From a checkpoint of a small mixture-of-experts model trained on Wikipedia: vocabulary 8192, 48 experts in each of 14 layers.
Below are experts of layer 7 (counted from 0) of a mixture-of-experts language model. Rows are named router (the router's row for the expert), up (a neuron's input weights, with its number), down (a neuron's output weights, with its number) and show model dimensions 0-127. Each number is 200 + 20 x the weight over its row's rms, rounded and kept within 0 to 999.
After each expert's rows: a language model's description of what the expert responds to. This comes from a sample of Wikipedia text that the model never trained on.

# expert 45
router,195,179,181,210,193,223,195,189,186,217,183,216,208,185,234,180,216,219,212,193,199,195,178,212,227,191,210,208,170,186,227,225,203,221,157,187,205,188,210,216,189,162,206,174,204,164,187,178,182,194,193,232,221,199,217,177,225,187,168,190,189,197,191,180,173,206,178,175,192,175,175,221,213,182,211,189,218,245,210,224,228,179,193,216,158,178,164,177,174,179,230,189,228,192,224,220,177,225,196,233,217,235,182,227,226,203,160,179,194,173,213,192,219,180,187,224,170,219,204,238,186,218,167,245,211,224,172,223
up0,189,177,198,194,164,202,134,221,201,213,193,188,196,208,182,186,210,190,189,197,235,223,224,238,170,205,217,188,195,214,218,245,194,197,155,193,250,222,231,195,189,217,192,188,203,172,185,179,199,225,211,203,199,180,218,193,235,172,207,208,211,192,199,202,229,198,186,197,209,203,218,191,244,201,191,182,172,186,229,161,202,188,175,202,216,210,219,200,195,164,226,180,189,182,241,240,229,213,198,225,173,207,178,218,193,174,183,177,210,221,181,208,223,221,183,188,179,221,209,194,210,212,205,193,213,217,178,198
down0,205,210,205,172,239,223,187,225,186,197,180,226,200,215,199,201,158,182,192,245,179,201,205,211,221,188,196,209,194,238,212,245,172,200,187,179,200,161,181,212,223,248,188,164,225,204,168,202,191,174,164,181,213,192,202,190,226,179,219,175,186,196,173,213,189,222,212,226,200,216,198,201,205,220,231,199,199,242,214,178,230,200,202,205,269,204,192,205,203,204,181,165,184,184,210,173,193,183,170,215,161,199,188,155,191,163,186,189,203,190,223,192,195,208,171,218,215,211,173,220,242,200,210,220,193,194,211,173
It responds to: Nationality and scope adjectives. Adjectives like national, local, international, Russian, Italian, and group letters or part numerals in sports team and tournament articles.

# expert 42
router,192,170,179,218,189,227,178,168,184,212,183,200,210,173,213,183,224,220,203,212,202,185,181,204,226,221,214,195,175,182,193,211,187,218,179,176,219,180,221,206,178,193,212,159,195,169,189,173,209,219,189,221,198,212,217,185,224,210,187,161,209,232,190,181,186,197,168,170,181,189,184,207,206,176,218,182,213,215,222,201,244,179,218,212,194,172,156,170,207,182,207,215,218,179,217,209,195,224,220,219,194,222,186,221,222,210,187,178,200,184,209,198,211,175,163,224,167,185,209,207,179,226,174,210,203,210,170,237
up2,147,175,179,209,212,193,187,202,191,183,165,196,205,189,217,185,223,221,221,218,221,175,172,210,214,203,219,208,214,174,185,202,203,217,182,183,191,212,216,182,187,179,208,183,221,199,175,182,169,215,202,197,199,184,220,159,232,201,210,198,225,212,198,231,175,212,161,186,177,161,202,195,199,181,198,187,164,175,191,185,220,205,245,213,228,145,209,185,203,204,214,157,221,206,238,230,193,208,204,208,194,214,191,214,191,225,193,205,233,218,190,204,220,186,186,218,237,210,207,231,184,214,208,214,222,170,175,200
down2,173,232,208,213,204,206,181,186,192,214,207,204,217,193,209,194,159,228,214,189,192,179,205,197,178,213,230,201,192,187,168,172,232,182,186,214,176,230,225,184,222,166,251,196,218,217,227,177,228,186,213,186,214,169,206,191,185,196,213,219,228,209,217,226,205,192,207,214,207,192,188,240,246,184,206,186,174,216,223,230,213,213,206,209,176,225,209,211,191,171,185,205,136,162,227,204,194,206,178,180,162,210,224,189,182,212,196,179,184,159,210,176,170,218,187,184,191,203,171,179,223,221,170,176,209,213,217,155
It responds to: Digits and base verbs. Inner digits of years and measurements, plus base verbs such as make, turn, keep and replace, and under in youth team names.

# expert 33
router,175,189,200,221,203,218,178,184,165,210,171,188,214,169,224,161,202,231,191,212,216,192,169,216,217,175,219,193,190,176,182,215,198,212,174,177,212,221,207,259,200,188,201,186,207,168,177,191,203,209,188,215,209,189,223,172,221,189,174,176,202,201,227,189,172,191,192,163,188,184,185,205,215,190,230,191,209,235,211,189,211,192,185,215,201,169,174,162,222,184,214,188,217,178,226,217,185,215,204,228,202,229,192,215,229,221,176,178,226,181,209,174,228,177,176,219,188,160,213,199,164,223,179,208,209,193,172,228
up0,199,171,181,193,187,195,154,213,173,170,215,218,224,176,190,202,224,210,195,217,209,198,189,228,204,217,232,196,189,209,170,190,200,189,221,149,193,211,239,201,197,213,186,190,200,216,197,196,222,210,199,205,229,211,211,160,232,207,185,200,241,205,195,188,148,171,193,190,170,194,201,232,200,199,211,186,224,190,225,207,219,228,214,218,218,171,160,184,165,188,201,222,241,176,203,237,213,224,215,222,192,190,157,200,197,222,186,171,206,209,196,225,219,198,209,199,229,187,219,239,209,189,161,199,216,190,184,208
down0,174,218,159,201,198,201,212,223,193,208,193,229,188,183,185,203,183,194,211,213,208,204,227,186,254,224,201,202,190,192,164,211,232,203,226,200,187,193,190,190,178,171,187,221,198,197,156,195,202,197,193,195,221,195,179,201,239,198,224,216,202,226,186,223,202,197,142,173,195,228,181,191,193,213,238,179,198,176,189,197,234,213,226,159,211,215,200,204,168,207,147,184,214,261,199,223,211,195,195,200,184,216,185,183,164,202,200,202,236,197,190,213,195,202,225,169,223,188,187,206,166,182,210,202,186,211,171,188
It responds to: Sports rounds and stages. Competition terms like first, second, round, final, season, solo, overall, and date digits in sports fixtures and results.

# expert 16
router,193,174,203,236,173,216,180,195,173,210,177,203,200,179,220,196,206,245,206,202,176,199,196,220,214,159,216,199,169,178,194,215,194,232,193,174,208,184,214,214,198,196,223,177,211,159,171,179,194,220,171,222,226,232,221,168,232,198,178,173,153,199,203,190,170,185,177,176,188,178,185,185,240,180,219,188,189,205,235,206,227,198,219,188,184,186,173,176,220,184,230,196,227,169,217,226,182,222,192,213,193,221,179,214,217,223,179,189,208,194,211,197,217,172,181,215,191,199,214,199,182,230,188,199,211,202,170,220
up0,191,177,212,199,188,210,175,182,168,188,182,173,213,173,188,202,191,195,255,200,220,197,184,207,177,183,202,198,174,220,186,174,198,239,219,197,192,196,190,187,188,212,200,196,210,182,181,189,185,188,221,199,216,175,220,172,200,212,185,213,220,191,214,182,201,231,206,188,204,206,197,212,201,202,207,188,187,172,196,231,183,216,202,174,224,194,211,216,217,181,201,199,255,190,211,222,186,195,203,245,194,196,169,217,189,219,212,204,210,199,202,155,219,170,218,210,180,225,195,234,183,171,216,222,200,195,196,224
down0,202,186,212,175,184,203,202,197,188,196,181,210,187,178,213,186,181,170,197,240,200,230,241,221,252,221,185,231,207,194,192,210,202,199,193,182,158,220,217,195,237,228,186,203,198,177,172,206,209,191,185,183,194,193,193,240,188,203,162,206,215,185,194,229,154,167,194,182,204,237,206,183,207,171,201,138,222,213,196,200,208,223,208,188,180,226,246,192,203,169,187,196,223,182,182,229,179,208,225,192,177,196,246,197,210,210,204,163,223,188,198,208,222,194,186,221,199,195,185,215,205,185,197,186,226,210,225,245
It responds to: Hyphens and mid-word pieces. Hyphens inside dates and hyphenated Asian names, and word pieces or adjectives mid-phrase, such as late, full, about, billion.

# expert 23
router,191,175,210,217,187,228,191,191,168,215,174,210,219,178,224,171,218,222,222,225,234,169,184,221,216,174,206,202,193,180,206,212,190,215,177,170,213,179,218,211,202,174,212,178,187,187,199,165,200,206,201,230,217,200,220,175,233,208,187,184,178,222,199,175,185,194,196,185,193,170,183,211,220,192,230,189,188,208,223,199,223,194,213,213,200,160,168,181,169,192,231,205,226,178,227,229,184,212,216,229,194,232,185,221,231,218,183,185,196,176,198,200,231,168,181,220,193,216,180,207,182,241,174,204,209,214,168,219
up0,180,204,199,193,203,217,218,216,163,229,175,183,187,217,146,180,204,219,202,230,196,209,179,252,199,231,177,210,198,199,198,172,181,258,213,175,204,165,207,203,210,199,219,224,177,197,208,203,204,207,212,203,210,185,194,156,211,162,189,200,191,210,212,178,206,187,187,201,177,208,198,185,200,221,194,173,229,223,210,251,195,239,200,206,210,197,184,202,206,188,201,211,214,194,214,221,165,205,201,202,200,222,222,235,234,228,206,157,205,193,261,188,224,155,174,217,203,222,205,203,214,224,190,163,196,179,190,218
down0,215,204,182,215,204,216,194,219,172,222,196,188,189,188,231,191,206,163,213,211,200,229,186,148,231,196,188,184,175,250,256,177,208,244,209,243,160,221,229,203,233,214,200,221,158,183,197,197,219,179,196,171,201,243,177,213,187,211,190,191,219,185,185,179,236,178,196,212,197,216,248,213,202,181,182,169,177,197,199,144,225,202,205,215,184,198,206,178,188,216,191,191,174,203,195,193,187,200,217,149,201,200,204,196,240,181,188,175,197,204,209,235,214,203,225,173,191,172,189,182,187,168,175,195,201,228,176,197
It responds to: Name and title pieces. Words inside proper names and titles, such as surnames (Moore, Mc), street names and work titles, plus closing == on section headings.

# expert 40
router,191,168,195,218,178,212,186,179,171,213,176,190,203,173,213,172,216,232,210,199,188,197,184,225,228,200,220,214,167,171,178,230,218,233,183,183,226,210,224,222,207,207,219,185,207,165,178,190,191,235,198,219,221,208,225,177,231,205,195,191,191,212,204,204,180,204,184,179,180,177,180,211,218,172,216,191,196,209,229,212,228,170,213,191,210,186,166,177,210,169,227,190,218,184,217,221,173,223,225,217,222,216,186,225,215,220,178,174,184,179,219,179,225,180,178,210,190,203,198,220,180,224,175,171,213,167,175,212
up0,190,206,203,224,173,218,221,186,223,197,184,192,187,141,189,200,205,196,210,206,231,168,169,214,211,208,176,169,220,162,204,192,192,188,195,183,179,213,218,204,213,213,200,206,205,186,211,202,175,204,190,211,207,196,202,227,201,219,176,205,166,233,195,171,209,180,173,215,200,194,155,209,217,187,196,156,242,231,201,170,222,181,201,185,210,194,204,198,162,192,221,184,199,188,225,205,194,215,206,178,211,231,193,226,238,241,189,186,224,229,206,188,234,195,189,225,206,191,195,215,221,194,194,175,248,187,190,174
down0,220,213,190,201,209,189,218,169,201,200,184,235,188,194,209,208,197,188,207,214,183,193,229,256,209,189,193,235,228,212,208,222,248,221,182,222,215,219,178,209,186,232,211,194,233,198,209,215,210,171,167,175,252,174,214,195,174,216,170,240,180,203,196,190,202,224,192,209,184,183,190,172,201,196,244,227,193,156,212,206,218,207,224,172,226,205,206,181,197,181,171,211,200,201,191,167,207,209,215,154,172,215,243,168,174,180,221,201,207,211,187,192,192,233,212,172,206,168,227,191,223,193,217,175,179,219,226,186
It responds to: Name-internal syllables. Middle or ending pieces of foreign place and personal names, such as ill in Ismayilli, enberg, stad, mann, ald.

# expert 44
router,191,157,178,225,197,216,173,188,185,214,170,206,210,176,216,171,197,224,226,223,203,182,201,203,225,176,195,210,172,186,185,223,186,226,187,173,221,197,209,219,212,198,211,167,178,179,186,180,229,195,191,214,221,209,216,170,222,169,178,178,179,195,233,214,170,184,190,168,191,173,178,205,209,175,214,180,187,207,227,234,221,202,206,191,194,169,173,183,174,185,224,188,211,170,229,236,175,222,238,221,222,219,178,222,223,228,162,171,199,181,232,176,216,180,186,221,196,201,193,203,181,238,186,193,216,218,173,224
up2,214,163,221,234,184,189,197,194,213,241,192,228,191,180,210,215,199,206,217,214,187,205,170,207,199,207,224,183,208,176,186,207,167,199,199,197,208,221,212,224,223,183,184,216,229,199,203,206,212,216,171,220,256,202,223,177,217,226,180,193,217,206,188,192,222,206,182,162,227,169,202,214,212,193,212,201,199,204,233,202,222,197,180,227,167,183,198,189,218,185,198,187,231,203,220,252,220,205,243,209,175,186,189,178,199,188,201,183,202,156,181,242,215,177,219,219,228,214,238,220,205,240,191,170,254,195,214,184
down2,201,208,173,205,191,183,208,186,187,195,204,165,187,210,190,185,188,194,191,185,149,215,211,194,176,195,238,194,212,194,193,160,210,189,180,200,190,218,131,208,194,161,211,191,169,211,192,153,208,177,206,183,206,206,210,183,197,194,211,220,162,183,180,186,215,205,225,208,170,166,187,170,232,187,181,215,212,233,203,210,211,222,176,189,156,192,208,175,188,191,171,185,191,176,197,221,204,172,207,221,251,179,154,203,194,194,180,193,182,187,198,189,168,207,163,238,214,222,214,208,208,197,183,197,160,204,201,183
It responds to: Line breaks and table pipes. Line breaks ending rows of semicolon-separated numbers and table pipes or spaces in wiki tables, plus was, include, Succeeded.

# expert 38
router,187,170,190,211,189,218,195,183,188,192,175,180,208,186,238,183,203,219,209,183,210,205,184,225,227,184,221,202,181,182,183,212,202,227,173,182,219,178,219,213,195,188,216,169,188,176,187,185,203,210,194,215,210,195,236,194,227,205,175,164,161,193,201,177,163,210,176,186,187,174,178,203,224,183,217,179,214,229,220,216,219,177,187,204,181,175,187,172,212,179,215,183,225,192,225,219,187,228,233,213,195,233,180,220,233,227,180,184,173,202,213,180,215,171,176,213,194,192,227,214,179,224,182,238,202,209,173,238
up2,171,200,199,212,191,221,195,177,209,204,197,207,204,169,245,202,217,229,169,233,170,223,187,203,203,215,207,222,220,195,166,209,225,195,213,186,210,176,208,244,216,208,199,195,210,216,144,217,209,197,214,221,212,168,207,207,195,225,199,164,224,220,181,221,220,193,182,200,179,187,206,208,208,162,174,182,189,213,209,229,231,224,216,231,221,224,197,176,198,172,229,223,171,226,188,191,195,231,221,251,234,193,229,216,204,204,216,170,219,176,183,199,247,185,185,184,171,173,213,224,219,208,202,170,215,204,217,190
down2,201,205,179,195,184,211,203,204,190,205,199,169,191,240,219,221,207,221,199,222,207,232,209,206,190,198,194,218,178,199,185,225,226,183,209,176,177,189,177,194,190,200,207,190,186,198,166,227,230,218,242,202,218,168,174,191,210,199,213,254,217,195,168,206,173,190,218,218,189,234,194,181,182,206,185,148,209,145,232,234,196,163,168,234,213,212,175,192,204,201,216,191,198,182,183,171,214,203,199,201,191,193,195,208,195,213,189,198,224,190,205,159,220,181,202,209,200,169,175,206,177,190,233,177,216,209,189,201
It responds to: Line ends and headings. Sentence-final periods, line breaks after section headings, and leading pipes in election and standings tables, plus the dagger and euro signs.

# expert 34
router,183,175,170,229,177,211,175,179,187,194,183,203,209,176,217,166,203,228,199,229,211,191,191,218,227,205,234,204,181,175,189,232,192,229,179,176,213,168,213,227,205,193,208,177,195,185,178,180,186,225,187,210,226,203,214,170,212,194,178,184,180,210,186,212,186,207,182,178,181,176,172,189,212,180,224,191,208,214,219,181,214,186,202,192,188,165,172,173,217,167,213,205,211,187,220,231,198,218,198,220,199,229,186,220,216,208,172,160,197,187,217,201,215,180,194,221,198,204,202,220,182,218,180,201,208,195,170,237
up2,175,169,155,219,183,211,190,188,205,220,188,181,199,169,194,200,208,217,232,215,208,189,223,220,202,179,217,210,209,197,216,188,192,226,187,200,198,233,219,212,222,149,158,168,202,183,189,192,194,203,186,216,180,229,249,207,220,228,186,190,198,233,192,198,177,195,172,193,177,180,197,199,208,182,201,206,213,198,200,211,218,192,220,195,190,192,192,183,170,190,210,182,229,179,228,233,203,206,238,194,190,221,182,224,237,224,204,159,187,224,242,161,211,189,161,243,209,208,208,216,166,192,200,214,187,207,183,223
down2,227,208,210,207,217,194,188,214,232,206,201,216,200,236,158,191,169,169,194,224,204,196,212,196,236,211,206,213,213,209,201,189,213,213,216,198,208,205,186,192,191,192,196,177,202,195,208,183,199,194,182,194,205,223,200,226,177,200,202,218,200,212,202,184,225,202,225,188,201,184,182,205,187,212,203,228,195,161,208,180,203,213,185,205,210,197,225,217,153,241,203,213,188,235,207,189,223,187,199,215,156,206,213,177,187,201,163,196,205,202,174,192,184,209,217,205,216,215,187,200,208,189,227,174,209,198,200,168
It responds to: Event nouns and conjunctions. Temporal conjunctions like after, when and while, and event nouns in sports and career narratives, such as match, trial, contract and appearance.

# expert 14
router,184,181,187,236,213,225,191,194,171,222,189,225,193,192,236,165,198,232,227,204,207,187,189,216,228,190,206,229,179,183,190,229,202,221,167,186,214,211,215,251,198,199,231,180,200,190,181,170,230,230,197,197,216,198,222,165,224,181,184,189,211,207,227,200,177,186,193,164,179,175,173,203,209,167,218,187,198,228,210,224,211,197,204,215,224,168,172,183,206,166,226,190,225,193,223,222,180,233,218,228,194,228,178,221,220,210,171,169,201,190,211,178,212,173,172,212,191,173,202,234,184,228,195,161,186,223,173,225
up2,208,192,167,197,199,194,173,210,209,192,169,217,230,181,218,183,203,200,199,187,230,152,226,182,198,190,184,182,190,167,149,189,158,225,213,186,216,207,233,204,230,209,193,185,189,199,195,193,197,195,199,205,219,221,222,212,196,204,196,203,204,191,191,147,202,194,173,200,151,199,202,207,212,174,206,198,197,188,225,190,234,216,202,176,183,171,206,202,188,163,185,203,214,193,251,215,195,203,218,190,173,222,188,231,214,194,173,196,166,177,200,230,197,185,201,234,203,213,238,188,182,246,150,223,237,192,193,203
down2,219,219,200,197,180,191,192,228,219,211,192,193,179,187,198,245,175,213,202,201,241,202,240,166,220,157,168,216,189,219,206,171,200,194,202,197,185,197,195,178,238,194,176,198,188,205,232,180,200,191,183,231,186,250,214,232,195,210,199,202,179,210,204,175,237,201,259,237,206,227,179,215,203,194,209,223,189,186,228,206,208,205,204,157,165,209,210,175,187,203,212,208,214,172,228,224,211,196,210,216,168,162,182,190,213,167,214,196,203,229,186,223,164,204,221,187,184,192,206,192,201,191,184,196,212,204,166,166
It responds to: Prepositions before dates/places. Prepositions like in, during, at, by, of and throughout introducing a date, place or event, as in death in 1861 or in northeastern Slovenia.

# expert 41
router,193,173,191,219,197,222,176,189,194,201,174,176,191,196,212,163,203,229,201,195,203,174,187,224,218,202,218,226,189,176,192,224,215,228,162,184,200,201,217,200,200,180,198,176,192,176,170,182,216,191,187,217,238,219,223,180,226,197,168,182,189,173,181,193,177,190,187,187,171,185,173,219,221,174,235,191,190,210,209,206,221,182,226,178,176,179,162,180,183,179,217,198,229,173,215,213,167,227,232,211,195,227,185,219,224,218,172,185,187,191,198,191,234,179,189,234,167,222,222,211,182,216,196,199,231,176,187,221
up0,207,173,190,171,161,222,165,197,197,178,197,169,195,202,199,158,174,216,220,217,209,185,217,224,220,208,256,191,189,194,196,208,187,185,191,203,196,192,209,196,193,195,219,194,206,164,207,158,190,211,208,178,234,211,196,186,191,180,201,180,184,207,252,184,179,175,155,171,174,195,185,191,218,207,182,180,186,195,210,184,223,244,207,199,196,191,209,199,181,211,187,188,186,186,227,218,205,238,206,232,206,168,184,228,207,199,174,191,215,208,183,202,207,160,203,210,236,226,222,214,198,201,192,207,212,187,170,195
down0,235,203,244,200,248,223,190,227,200,200,192,186,181,205,235,179,196,185,217,241,183,208,229,175,194,200,195,162,193,185,209,215,192,190,207,189,199,196,209,189,232,199,228,178,215,202,198,200,231,205,235,191,188,170,196,205,177,187,196,194,172,177,194,196,222,203,162,209,210,202,236,225,188,193,167,231,216,187,229,199,213,226,214,167,242,222,185,195,191,210,224,177,180,208,173,180,222,204,188,194,166,190,204,212,223,206,214,193,236,195,214,205,211,211,215,182,198,173,196,222,195,202,226,218,183,181,220,168
It responds to: Verb particles and coordinate pieces. Particles after verbs like out, off, down, up, plus UTC and digits or marks in coordinates and time-zone infobox entries.

# expert 26
router,184,183,218,220,192,217,176,176,186,212,165,199,196,166,224,169,224,203,221,208,209,199,182,208,227,211,224,209,166,186,186,218,180,226,191,178,222,195,207,224,190,199,220,184,205,168,184,192,200,206,193,204,233,181,215,181,226,188,183,175,197,206,227,204,179,196,200,193,176,176,181,200,219,162,221,195,229,201,226,229,238,167,226,178,214,183,175,169,211,172,216,198,214,170,219,221,187,229,213,221,232,229,187,211,223,212,188,166,194,196,223,190,230,184,164,210,190,209,182,221,180,224,180,187,207,176,168,218
up2,208,184,176,192,192,234,195,199,204,188,210,230,190,209,206,174,209,219,193,206,211,137,178,231,210,194,192,211,157,183,197,205,194,210,202,177,208,217,220,209,207,183,198,186,203,180,175,162,174,199,199,199,218,199,209,162,222,171,149,176,189,222,217,210,165,187,185,176,197,170,185,211,214,217,225,192,186,201,207,210,229,211,182,167,228,195,188,208,165,175,225,162,223,170,255,215,183,232,178,188,178,217,207,186,204,196,163,178,170,185,180,188,215,178,206,227,216,217,182,239,164,235,156,190,196,171,192,220
down2,223,173,217,220,199,189,189,217,220,173,201,213,189,195,194,152,209,204,196,219,228,206,231,188,199,204,197,196,224,204,181,188,208,218,227,228,218,240,194,172,196,174,213,213,211,231,189,208,222,196,237,167,251,221,176,197,223,187,202,210,209,203,196,191,201,242,185,217,195,195,230,191,206,169,202,210,200,222,171,192,160,180,208,201,223,188,210,175,215,231,202,198,242,208,220,198,196,190,185,231,185,208,185,172,182,208,203,208,163,204,204,236,221,179,229,186,202,188,193,182,223,227,216,195,188,198,206,175
It responds to: Infobox field labels. Line-start field labels and headings in infoboxes and lists, such as Website, Species, Genre, Personal, See, List and Grades.

# expert 20
router,190,191,179,224,169,203,178,193,203,208,178,197,208,194,221,169,192,237,214,210,215,190,172,194,227,193,228,227,184,187,205,231,190,223,185,178,212,197,199,217,189,186,181,185,173,172,177,180,180,231,213,212,209,186,216,165,225,183,174,196,189,219,213,156,181,194,182,181,173,184,159,236,211,188,225,182,198,219,224,186,222,183,193,176,195,168,175,176,179,177,214,184,205,182,228,216,203,239,210,229,215,216,175,223,227,197,178,182,198,185,207,185,226,193,174,216,194,219,193,206,180,224,179,190,227,203,175,228
up2,220,182,221,205,218,204,166,197,174,210,186,200,179,199,185,164,166,212,220,208,226,175,184,204,238,225,191,193,186,193,165,244,208,186,190,199,221,196,200,207,205,192,206,204,207,181,218,170,203,215,209,198,212,222,212,209,212,186,176,164,219,205,193,187,172,215,165,172,187,184,173,163,180,192,214,170,217,177,191,219,213,207,206,228,196,178,174,218,188,193,202,185,220,197,208,230,161,218,250,193,180,220,186,209,199,222,188,215,170,230,223,198,219,156,197,219,216,192,209,192,183,234,182,199,199,179,184,220
down2,214,217,159,214,224,189,193,196,184,167,196,226,188,196,166,219,163,195,175,164,198,205,217,225,194,198,185,184,188,212,190,139,197,195,208,199,206,205,197,189,200,196,197,210,204,187,241,188,203,202,181,206,212,196,201,224,191,168,195,227,222,184,226,224,211,188,211,188,216,220,243,218,238,164,206,183,202,194,200,208,186,196,187,216,173,193,224,197,200,204,196,218,183,202,227,206,177,196,185,177,216,185,211,193,162,231,239,180,199,168,211,221,195,238,189,217,155,177,192,206,217,177,209,183,208,232,178,231
It responds to: Word-initial capitals and digits. First piece of capitalized names or words and leading digits of numbers, such as Al, Mar, G, Y, 1, 2.

# expert 3
router,183,177,195,225,224,221,188,192,182,211,179,183,223,191,218,182,237,227,204,232,201,175,188,214,217,183,223,214,177,175,180,233,184,216,175,173,220,202,212,191,176,185,207,179,184,186,177,176,190,233,203,205,211,213,231,178,222,193,175,176,186,217,229,183,192,191,197,193,182,172,170,222,214,191,212,189,207,223,234,216,217,181,233,225,156,159,168,176,194,168,210,205,212,178,213,229,173,230,230,233,199,224,180,211,227,200,186,177,198,193,210,174,219,196,169,215,216,181,209,209,188,214,175,190,211,202,183,220
up2,198,167,204,248,180,197,153,191,171,190,200,196,226,196,214,193,206,214,191,174,205,198,207,217,198,198,201,201,160,184,178,230,205,201,172,185,189,203,227,199,208,209,216,152,208,172,173,204,190,189,197,191,202,206,226,182,239,239,162,208,186,183,196,207,164,185,200,186,174,200,156,197,193,208,186,170,189,200,195,201,240,193,201,177,198,190,178,179,170,211,211,197,214,188,232,241,194,226,202,223,198,210,193,198,197,228,198,207,206,171,218,225,211,172,193,191,215,199,194,226,179,212,189,199,210,173,183,196
down2,197,213,196,215,202,184,245,189,184,216,217,213,209,196,236,199,244,176,232,211,198,215,183,218,178,183,184,210,194,203,236,194,240,214,205,190,214,186,157,196,198,192,193,195,211,209,178,207,172,215,187,188,178,153,190,201,180,241,228,217,222,199,194,233,226,208,229,228,249,197,222,211,223,170,206,202,177,208,219,201,176,182,228,215,192,222,190,187,235,198,178,213,229,209,212,178,186,166,182,181,182,212,160,206,186,217,227,196,236,205,206,198,208,198,165,187,208,199,194,200,215,185,187,207,194,178,196,226
It responds to: Digits after separators. Digits and word-initial pieces right after a space, dash or line break, mostly in tables, dates and coordinates, such as 19'3'2, (2024-'1'2-31).

# expert 11
router,180,184,202,214,178,224,170,173,174,207,178,199,184,198,212,164,238,222,222,225,190,186,182,197,206,195,210,208,186,178,189,220,176,219,178,183,207,220,212,186,204,202,199,169,196,179,178,178,204,226,196,205,219,186,232,177,227,201,179,191,193,220,205,199,178,202,175,165,193,173,183,216,216,175,229,203,182,204,216,213,223,197,250,193,186,172,164,186,180,185,215,214,224,177,215,220,195,221,208,224,195,219,186,214,223,214,178,171,186,195,220,175,215,181,176,232,198,194,179,217,211,225,178,192,197,186,176,230
up0,181,171,210,189,193,209,194,164,221,178,190,181,209,185,197,156,197,211,203,206,196,200,176,221,183,203,188,182,187,197,185,205,197,200,166,205,227,168,192,194,209,176,242,161,186,195,187,186,196,196,168,208,210,200,209,195,230,225,205,159,219,223,182,203,203,192,189,189,197,158,202,186,188,182,190,218,212,211,246,204,172,199,185,204,213,199,184,199,170,187,198,210,177,179,227,208,182,220,226,220,227,198,204,216,256,190,181,173,228,192,198,208,208,170,203,227,191,236,211,170,196,209,177,184,203,165,181,204
down0,223,229,196,196,177,212,207,229,197,173,189,238,199,161,203,212,183,176,204,213,194,248,209,203,197,180,202,224,177,198,194,173,228,202,210,218,193,192,200,214,234,224,219,186,178,219,155,173,193,204,221,211,200,184,170,176,202,147,175,216,203,213,207,218,203,184,221,210,213,206,221,215,180,230,203,194,230,206,217,215,220,168,171,203,204,185,166,160,241,173,216,200,192,213,195,200,204,217,189,212,194,206,205,203,191,194,187,176,169,219,196,187,208,187,215,222,179,190,172,243,194,217,179,189,210,200,200,211
It responds to: Prepositions and connectors. Prepositions like of, with, by and for in running prose, often after a noun, plus plural endings and digits after dashes.

# expert 24
router,199,186,203,215,210,220,181,180,184,207,178,190,198,176,214,189,204,215,187,193,175,195,197,204,229,219,196,198,171,182,198,227,199,214,169,186,195,213,213,207,212,181,208,175,195,186,195,180,181,192,167,208,244,176,212,178,211,197,181,181,198,187,216,198,177,191,187,174,180,190,182,201,229,180,228,175,216,221,220,223,227,181,203,183,194,177,182,170,169,184,228,182,231,187,230,229,163,241,211,214,190,225,176,198,228,206,168,171,197,188,213,181,208,164,193,239,210,196,205,211,172,215,197,219,225,173,172,231
up0,201,204,203,202,179,200,208,215,201,213,188,203,179,199,254,215,188,219,191,199,226,199,200,217,264,198,187,201,199,210,173,199,180,196,194,187,201,209,172,234,220,209,199,196,229,168,173,140,176,176,224,189,201,226,212,179,220,236,168,205,202,222,221,188,192,194,221,186,179,227,162,193,192,169,220,155,201,202,180,209,202,179,225,176,207,171,168,198,205,189,222,191,230,230,209,196,192,181,236,201,201,194,183,192,211,210,157,203,227,202,198,186,217,193,200,227,207,209,208,208,204,209,208,183,204,169,197,180
down0,206,207,184,206,218,251,224,187,209,203,187,209,214,169,188,184,203,190,210,234,189,179,216,181,206,194,190,232,180,199,206,191,168,239,187,202,167,169,205,192,194,199,200,181,201,199,180,194,192,159,202,252,189,210,185,186,200,213,243,211,228,201,207,197,220,232,227,207,225,221,181,235,190,201,195,184,227,203,215,195,176,164,209,201,204,216,178,214,174,230,199,203,198,210,226,171,195,223,206,195,180,191,227,190,184,206,234,226,181,171,210,220,179,165,173,141,189,172,207,176,225,183,183,191,172,187,225,177
It responds to: Determiners and pronouns. Articles and possessive pronouns starting a noun phrase, mostly the, The, This, It, her, his, and parentheses before abbreviations.

# expert 22
router,179,177,181,213,194,233,191,178,176,200,184,200,212,179,210,168,226,211,199,239,190,183,178,200,215,190,208,198,166,177,201,216,191,221,185,177,207,169,217,223,205,178,204,174,200,180,167,178,193,217,208,207,228,187,228,176,219,207,177,169,203,200,221,212,181,207,173,170,190,167,171,200,215,180,233,179,172,219,222,184,232,194,211,204,191,189,184,179,180,185,225,207,223,174,221,221,189,212,227,227,209,229,177,213,227,218,172,177,187,176,211,172,221,169,189,225,198,199,175,208,179,218,185,221,210,194,164,223
up2,165,177,205,190,210,220,190,205,188,245,173,203,182,190,201,166,207,221,217,205,210,189,235,203,186,239,226,223,228,197,234,204,194,211,207,185,208,194,197,177,212,180,224,185,184,203,218,161,213,207,204,249,209,218,205,182,192,174,182,212,149,206,202,225,199,159,222,197,168,201,187,174,245,171,213,205,172,199,211,165,178,193,224,189,188,201,215,218,215,174,206,208,209,184,190,229,222,210,165,250,233,221,184,236,218,185,193,193,176,160,219,164,219,186,211,189,213,156,220,199,208,234,199,180,189,196,161,196
down2,173,155,160,160,205,191,233,190,210,180,207,171,202,177,178,192,175,222,172,199,178,184,215,201,231,192,163,220,192,207,227,211,206,204,189,208,181,214,211,182,216,183,178,196,218,161,234,222,180,217,211,218,180,245,212,208,183,160,202,180,207,215,178,175,185,189,198,193,215,248,176,192,182,199,199,166,205,150,220,211,180,221,235,186,196,189,199,204,209,210,172,174,186,232,169,181,197,171,198,210,198,201,199,197,246,239,220,215,219,199,167,209,210,176,203,182,213,193,200,215,177,179,182,223,234,227,166,173
It responds to: Digits inside numbers. Middle digits of years, addresses and match minutes, as in 2005, 214 and 54', plus plural verbs are and were.